Below are experts of layer 6 (counted from 0) of a mixture-of-experts language model. Rows are named router (the router's row for the expert), gate (a neuron's input weights, with its number), up (a neuron's input weights, with its number) and show model dimensions 0-255. Each number is 200 + 20 x the weight over its row's rms, rounded and kept within 0 to 999.
Before each expert's rows: a language model's description of what the expert responds to; "mostly gets" lists some tokens that are sent to it at least half of the time. This comes from a sample of Wikipedia text that the model never trained on.

# expert 21
What it handles: Nouns like film, show, episode, video, number, and short syllables after an initial letter, such as h-ook, T-ag-us, l-ack.
mostly gets: " Bar", " number", " video", " Play", " show", " episode"
router,197,198,220,198,201,201,213,209,192,196,220,188,216,186,200,213,191,167,220,206,186,215,192,198,163,208,249,202,186,216,176,179,218,189,190,212,214,169,208,224,212,215,218,204,165,195,213,169,187,196,160,188,166,220,205,253,183,155,215,218,215,193,213,160,240,219,221,189,198,218,169,220,215,246,209,187,209,182,182,193,201,225,230,235,231,181,173,196,187,212,198,221,203,194,196,206,225,180,219,233,175,202,174,192,212,194,183,165,202,189,184,184,171,182,171,163,183,226,184,192,206,185,203,208,217,229,208,201,202,216,181,213,205,209,173,233,153,242,204,213,205,221,207,168,186,186,206,204,204,215,202,194,174,166,199,193,214,175,179,197,181,199,181,218,195,195,221,207,224,220,198,202,191,223,175,201,195,146,176,189,198,209,203,180,195,202,213,176,209,224,188,211,219,203,194,199,207,201,185,178,199,194,222,163,193,192,185,164,188,175,174,190,196,210,184,173,235,174,203,178,222,177,154,150,192,197,181,185,190,176,206,206,177,220,234,204,210,186,203,155,190,162,221,227,216,181,235,237,209,211,210,220,182,216,183,187
gate2,179,164,204,221,218,219,205,178,193,208,212,200,228,189,163,183,172,196,223,178,225,252,221,200,201,184,201,244,195,212,209,208,208,184,182,236,235,192,249,220,189,206,198,195,200,210,178,223,210,236,209,212,177,191,200,209,226,194,206,216,194,193,181,185,196,187,199,213,210,213,229,217,168,191,186,218,220,223,223,218,185,211,182,219,236,183,182,211,199,176,195,203,183,154,188,212,208,252,175,189,167,199,197,219,175,210,184,182,200,178,215,175,187,202,210,190,214,192,209,229,190,199,194,202,192,211,168,199,225,212,237,212,224,213,179,173,236,238,227,201,197,212,179,222,218,200,209,193,221,174,198,197,172,232,230,207,238,175,214,210,155,213,210,244,202,228,223,174,219,212,208,155,204,166,200,234,197,204,186,227,245,229,195,209,162,185,209,200,230,210,180,223,239,219,190,204,196,184,181,210,214,176,194,175,209,182,205,166,213,187,200,210,183,184,181,236,175,194,224,177,211,201,224,195,236,200,199,185,179,220,180,199,251,205,190,213,171,214,174,208,199,180,226,189,196,220,200,196,182,189,192,211,199,202,188,214
up2,186,180,229,214,209,213,190,191,200,225,193,194,209,179,153,187,175,221,183,203,218,214,241,210,165,189,209,198,154,239,231,232,219,224,214,208,227,195,241,212,161,179,214,210,228,202,189,183,231,226,223,180,167,172,181,215,204,197,225,223,201,189,192,175,210,196,191,215,207,189,203,195,173,189,208,218,215,206,144,200,159,223,206,222,254,194,168,208,206,176,235,215,190,163,184,231,161,258,199,202,163,196,205,226,211,209,173,217,222,175,186,204,225,178,194,182,228,194,197,215,174,217,197,228,195,213,195,203,194,208,218,205,214,205,196,189,234,202,242,222,196,220,175,187,195,205,186,198,176,185,182,194,181,182,238,206,194,204,200,221,168,211,165,229,185,208,179,186,233,210,221,189,212,178,193,211,197,195,183,184,238,215,224,183,193,184,252,175,223,209,179,227,196,235,177,192,206,200,188,204,223,196,211,181,189,223,215,173,216,218,197,197,203,198,203,210,161,200,171,187,212,190,226,181,220,200,206,191,200,187,199,192,218,207,221,215,170,202,202,178,204,200,225,216,181,213,226,207,206,188,214,188,196,169,209,209

# expert 28
What it handles: Standalone numbers for route numbers, dates, districts and table rows, such as 2, 42, 97, plus See in See also.
mostly gets: " Me", " Che", " bl", " Pe", "See", " seven"
router,185,185,180,185,260,195,182,212,191,212,184,244,216,169,181,197,219,230,210,166,241,199,208,157,216,207,166,183,207,184,207,220,179,202,246,207,199,198,205,212,187,216,222,177,214,217,211,204,189,178,210,221,204,181,183,161,195,201,204,218,193,217,193,238,169,205,192,191,160,220,218,189,147,209,206,221,173,195,218,230,181,172,202,217,192,221,165,218,225,214,204,220,176,200,188,192,197,185,186,176,182,199,197,180,218,222,185,184,205,190,207,201,179,232,206,183,220,231,205,194,203,215,218,168,197,218,204,200,209,207,175,227,228,197,186,198,213,160,200,151,182,208,178,233,205,224,184,172,229,175,223,203,230,188,208,223,242,209,202,219,236,171,216,193,175,207,172,216,185,179,203,194,214,188,208,182,225,188,204,224,197,187,200,193,207,175,196,174,182,211,218,215,199,217,206,230,205,184,201,195,192,212,213,228,223,196,250,187,193,202,204,193,233,188,194,191,197,197,184,197,211,209,164,168,176,235,214,210,192,219,178,204,196,219,211,198,183,227,179,238,238,204,171,222,145,204,204,214,227,205,209,190,214,226,185,229
gate0,207,163,196,194,220,208,218,195,211,190,208,181,187,197,242,201,209,196,201,216,197,191,230,203,193,216,183,196,217,208,175,206,185,182,199,215,188,203,203,201,187,224,215,195,174,171,169,204,181,199,217,205,220,226,222,194,234,205,179,217,206,216,206,195,225,197,230,165,192,203,192,160,202,212,176,176,161,215,198,189,193,212,171,163,212,180,206,168,204,182,196,190,224,197,151,195,206,217,189,223,199,238,224,213,198,187,216,193,208,208,195,258,158,197,238,207,221,187,189,179,180,190,200,209,238,161,156,205,216,242,195,201,202,178,223,200,195,188,192,212,203,169,213,212,167,156,190,221,187,239,225,161,206,188,162,193,190,176,212,158,178,227,183,208,171,215,234,177,219,209,193,211,187,232,228,186,200,187,227,200,186,195,195,204,182,250,184,163,179,215,194,190,201,195,188,230,212,194,205,169,197,185,198,211,187,217,243,177,161,200,227,224,236,185,194,208,211,184,206,236,196,188,200,195,209,197,202,208,232,219,207,195,194,180,209,154,192,188,211,207,232,169,201,184,200,194,199,162,172,205,218,196,204,224,227,172
up0,164,172,203,199,226,189,193,201,214,204,194,214,182,194,218,234,227,174,189,207,203,227,228,189,209,186,178,169,231,200,200,224,193,192,235,191,184,221,193,196,176,177,208,187,204,203,192,196,206,196,185,207,186,212,223,190,223,170,202,226,228,225,185,192,199,220,190,190,200,192,201,182,199,211,165,210,199,240,178,194,194,204,186,175,191,198,215,155,216,189,194,192,222,201,189,192,219,214,219,195,164,227,207,216,200,222,206,192,233,225,211,230,188,200,232,203,245,180,209,205,212,173,200,205,194,156,188,190,195,211,189,197,248,231,218,188,200,189,171,219,242,182,207,213,166,160,227,208,219,218,235,184,210,209,169,191,173,180,231,157,179,184,181,178,186,215,229,149,180,185,190,156,197,194,199,222,216,213,225,186,225,189,179,175,212,202,184,183,248,169,200,210,207,185,211,228,176,178,204,193,216,176,207,199,174,201,218,170,186,225,217,221,211,220,201,187,166,178,215,219,192,200,207,198,186,189,220,196,208,224,194,230,211,214,234,188,184,201,235,224,192,195,172,224,188,201,231,159,185,188,204,210,235,261,197,185

# expert 1
What it handles: Final word or last piece of country and region names after a city or "United", such as France, States, Gre-ece, South Africa.
mostly gets: " France", " Italy", " Germany", " Australia", " States", " China"
router,199,197,205,169,211,206,166,244,202,153,189,217,188,193,209,182,218,178,230,190,196,222,231,216,199,173,212,228,197,202,196,136,193,198,177,190,203,201,179,199,239,216,197,194,167,193,251,198,203,166,207,198,206,234,197,201,212,170,201,178,196,212,223,175,202,164,186,206,210,231,209,202,203,188,217,208,225,199,226,211,202,193,160,171,196,200,181,160,196,200,208,202,179,201,189,221,177,231,208,185,159,211,172,235,187,208,223,183,180,213,199,194,220,183,181,184,178,224,201,193,202,226,201,191,224,180,200,183,197,227,207,214,213,181,180,181,205,213,213,196,220,174,220,182,156,229,170,211,204,206,191,190,193,219,178,194,225,180,169,172,194,243,163,214,168,194,197,199,214,195,194,204,237,172,201,198,219,240,199,204,163,196,185,219,225,217,210,186,182,191,192,255,211,159,217,203,180,226,198,170,223,216,181,226,193,217,213,201,203,182,164,199,206,205,209,159,202,207,197,184,220,167,210,183,192,188,199,226,207,215,208,193,202,224,166,202,208,212,193,186,205,165,158,222,194,150,227,194,209,221,172,189,208,221,207,197
gate1,183,197,230,218,233,218,166,198,226,193,203,186,173,179,156,224,182,185,199,182,203,194,169,190,176,223,227,201,162,194,205,167,188,193,208,206,216,208,203,201,226,204,230,193,208,197,205,161,253,223,208,203,204,215,204,207,200,212,178,204,215,165,189,192,223,192,205,189,202,231,228,224,184,230,179,198,196,204,211,217,182,176,184,222,197,204,201,208,194,172,172,199,217,166,206,206,218,208,225,179,228,206,165,180,189,209,174,210,196,217,215,172,215,189,215,165,219,184,180,211,170,218,179,209,186,217,189,191,197,202,161,183,164,217,215,230,213,201,195,208,213,215,215,196,217,218,187,186,177,225,224,197,196,187,174,195,185,184,204,228,180,155,201,168,197,156,207,196,207,197,176,197,186,191,201,233,215,204,203,192,210,251,193,230,160,181,201,206,159,167,190,207,208,225,198,174,158,209,211,214,180,215,201,159,194,259,213,217,188,183,233,212,180,238,227,209,195,206,174,207,164,199,154,198,202,182,208,164,211,178,229,219,237,206,197,210,197,183,202,196,246,222,177,225,201,207,212,209,181,196,206,191,224,205,214,190
up1,190,183,196,204,229,221,192,180,213,169,221,185,179,163,172,191,190,191,180,221,203,197,163,191,179,202,222,200,195,207,174,172,175,197,196,223,228,198,177,194,222,205,257,198,212,191,212,142,238,202,196,242,204,207,191,207,212,191,220,197,191,211,212,182,209,169,202,230,197,227,196,206,188,214,184,190,215,224,218,206,185,191,199,191,166,202,215,225,192,200,207,217,188,178,216,199,198,229,184,179,211,205,154,196,175,207,206,198,181,230,213,235,190,176,223,165,186,189,169,203,177,212,209,192,184,192,184,221,207,211,153,197,171,206,207,249,224,181,206,202,197,193,209,153,214,216,149,179,169,249,229,220,189,202,185,206,177,215,201,220,210,210,218,172,163,189,203,195,205,212,196,224,198,173,185,221,169,209,207,192,217,211,199,250,157,191,219,213,174,187,198,170,196,209,224,165,166,200,196,172,172,192,200,172,203,247,200,195,197,187,200,175,192,208,195,202,178,232,219,213,191,222,160,186,203,191,187,161,204,171,240,203,219,209,190,228,214,182,187,211,215,218,186,227,215,196,206,196,207,211,219,210,228,212,193,222

# expert 36
What it handles: Word-opening pieces such as sh, Sh, ch, re, dis, sub, Mar after the or a, as in shrines, shield, Chairman.
mostly gets: " Sh", " sh", " ab", " dis", " ad", " re"
router,225,187,218,232,186,193,222,204,199,217,182,203,196,208,197,193,198,185,183,188,205,174,172,216,154,202,175,202,214,218,200,195,183,212,187,209,181,190,224,198,204,208,207,198,243,170,237,163,225,209,207,214,188,206,166,214,203,198,194,176,185,189,170,209,185,213,240,213,233,192,203,170,225,222,178,203,181,213,201,220,226,230,230,180,196,194,239,225,201,194,178,176,177,192,172,200,221,179,226,218,222,210,203,177,193,190,222,228,218,166,208,168,167,207,211,173,202,157,233,201,222,194,180,169,213,196,164,210,220,232,213,192,190,186,184,205,214,196,188,179,179,189,206,170,161,190,179,185,193,185,215,242,166,199,167,203,212,202,222,181,196,208,224,215,204,208,245,172,201,201,188,192,208,173,156,220,216,196,196,204,179,219,194,198,198,201,192,186,178,172,197,218,207,206,191,200,205,208,215,207,193,233,227,178,178,204,213,163,233,211,180,176,171,213,170,170,184,210,217,193,239,217,206,206,211,192,166,224,187,226,226,218,175,232,213,239,169,190,210,212,228,190,171,194,210,243,195,185,184,204,214,234,220,221,240,180
gate1,185,184,220,210,240,183,186,216,214,199,185,221,218,159,229,202,205,177,189,163,197,187,182,187,215,202,204,209,197,216,212,196,205,220,179,221,194,229,192,198,165,165,203,159,185,181,192,191,227,204,196,237,218,191,210,225,203,197,192,192,188,218,197,211,227,218,211,177,188,228,202,196,211,182,215,181,179,161,215,184,218,172,198,208,193,226,204,163,200,203,168,233,203,173,214,203,245,217,199,204,176,191,221,187,233,226,210,160,155,178,201,153,205,210,205,205,228,227,210,189,204,185,223,227,207,199,224,225,234,171,209,183,196,190,190,172,197,195,181,189,195,229,218,209,203,199,183,200,213,208,190,216,205,196,178,186,176,191,206,184,248,170,182,184,219,214,204,174,206,233,140,185,210,217,199,164,215,207,189,191,178,177,202,197,201,215,178,174,234,196,203,169,199,216,194,210,183,205,203,206,211,207,202,194,176,165,199,185,178,191,228,197,239,159,180,238,170,203,175,231,216,196,168,188,247,206,192,231,190,227,190,228,199,195,213,179,195,199,164,212,193,162,219,226,231,206,202,183,197,177,207,172,196,230,190,168
up1,166,208,215,215,190,200,178,198,189,218,180,232,228,190,239,186,204,149,166,204,211,197,156,207,199,232,208,214,184,198,206,207,212,204,198,221,194,227,215,224,160,153,205,164,193,171,237,219,232,227,195,229,198,198,178,210,195,180,176,173,188,209,190,228,208,189,241,210,208,221,210,186,177,162,196,218,191,159,188,191,199,196,211,206,204,206,224,200,174,183,178,210,180,204,194,199,217,195,209,163,210,200,190,159,236,203,189,185,210,177,180,157,197,209,206,194,234,195,202,193,237,184,169,211,213,198,209,242,245,170,230,198,177,196,177,183,188,164,212,211,180,223,207,166,171,207,189,168,194,188,199,226,194,217,180,205,178,175,214,170,219,213,169,229,184,173,199,170,195,204,180,185,199,204,197,170,208,188,228,210,196,174,208,187,190,199,234,223,210,173,202,167,186,215,220,176,202,233,206,191,156,216,188,209,200,199,201,195,237,203,199,200,211,185,176,205,176,237,173,212,212,233,212,207,230,212,218,220,182,200,221,239,196,202,198,213,182,206,183,201,203,188,195,222,193,204,203,213,160,168,184,191,217,224,212,180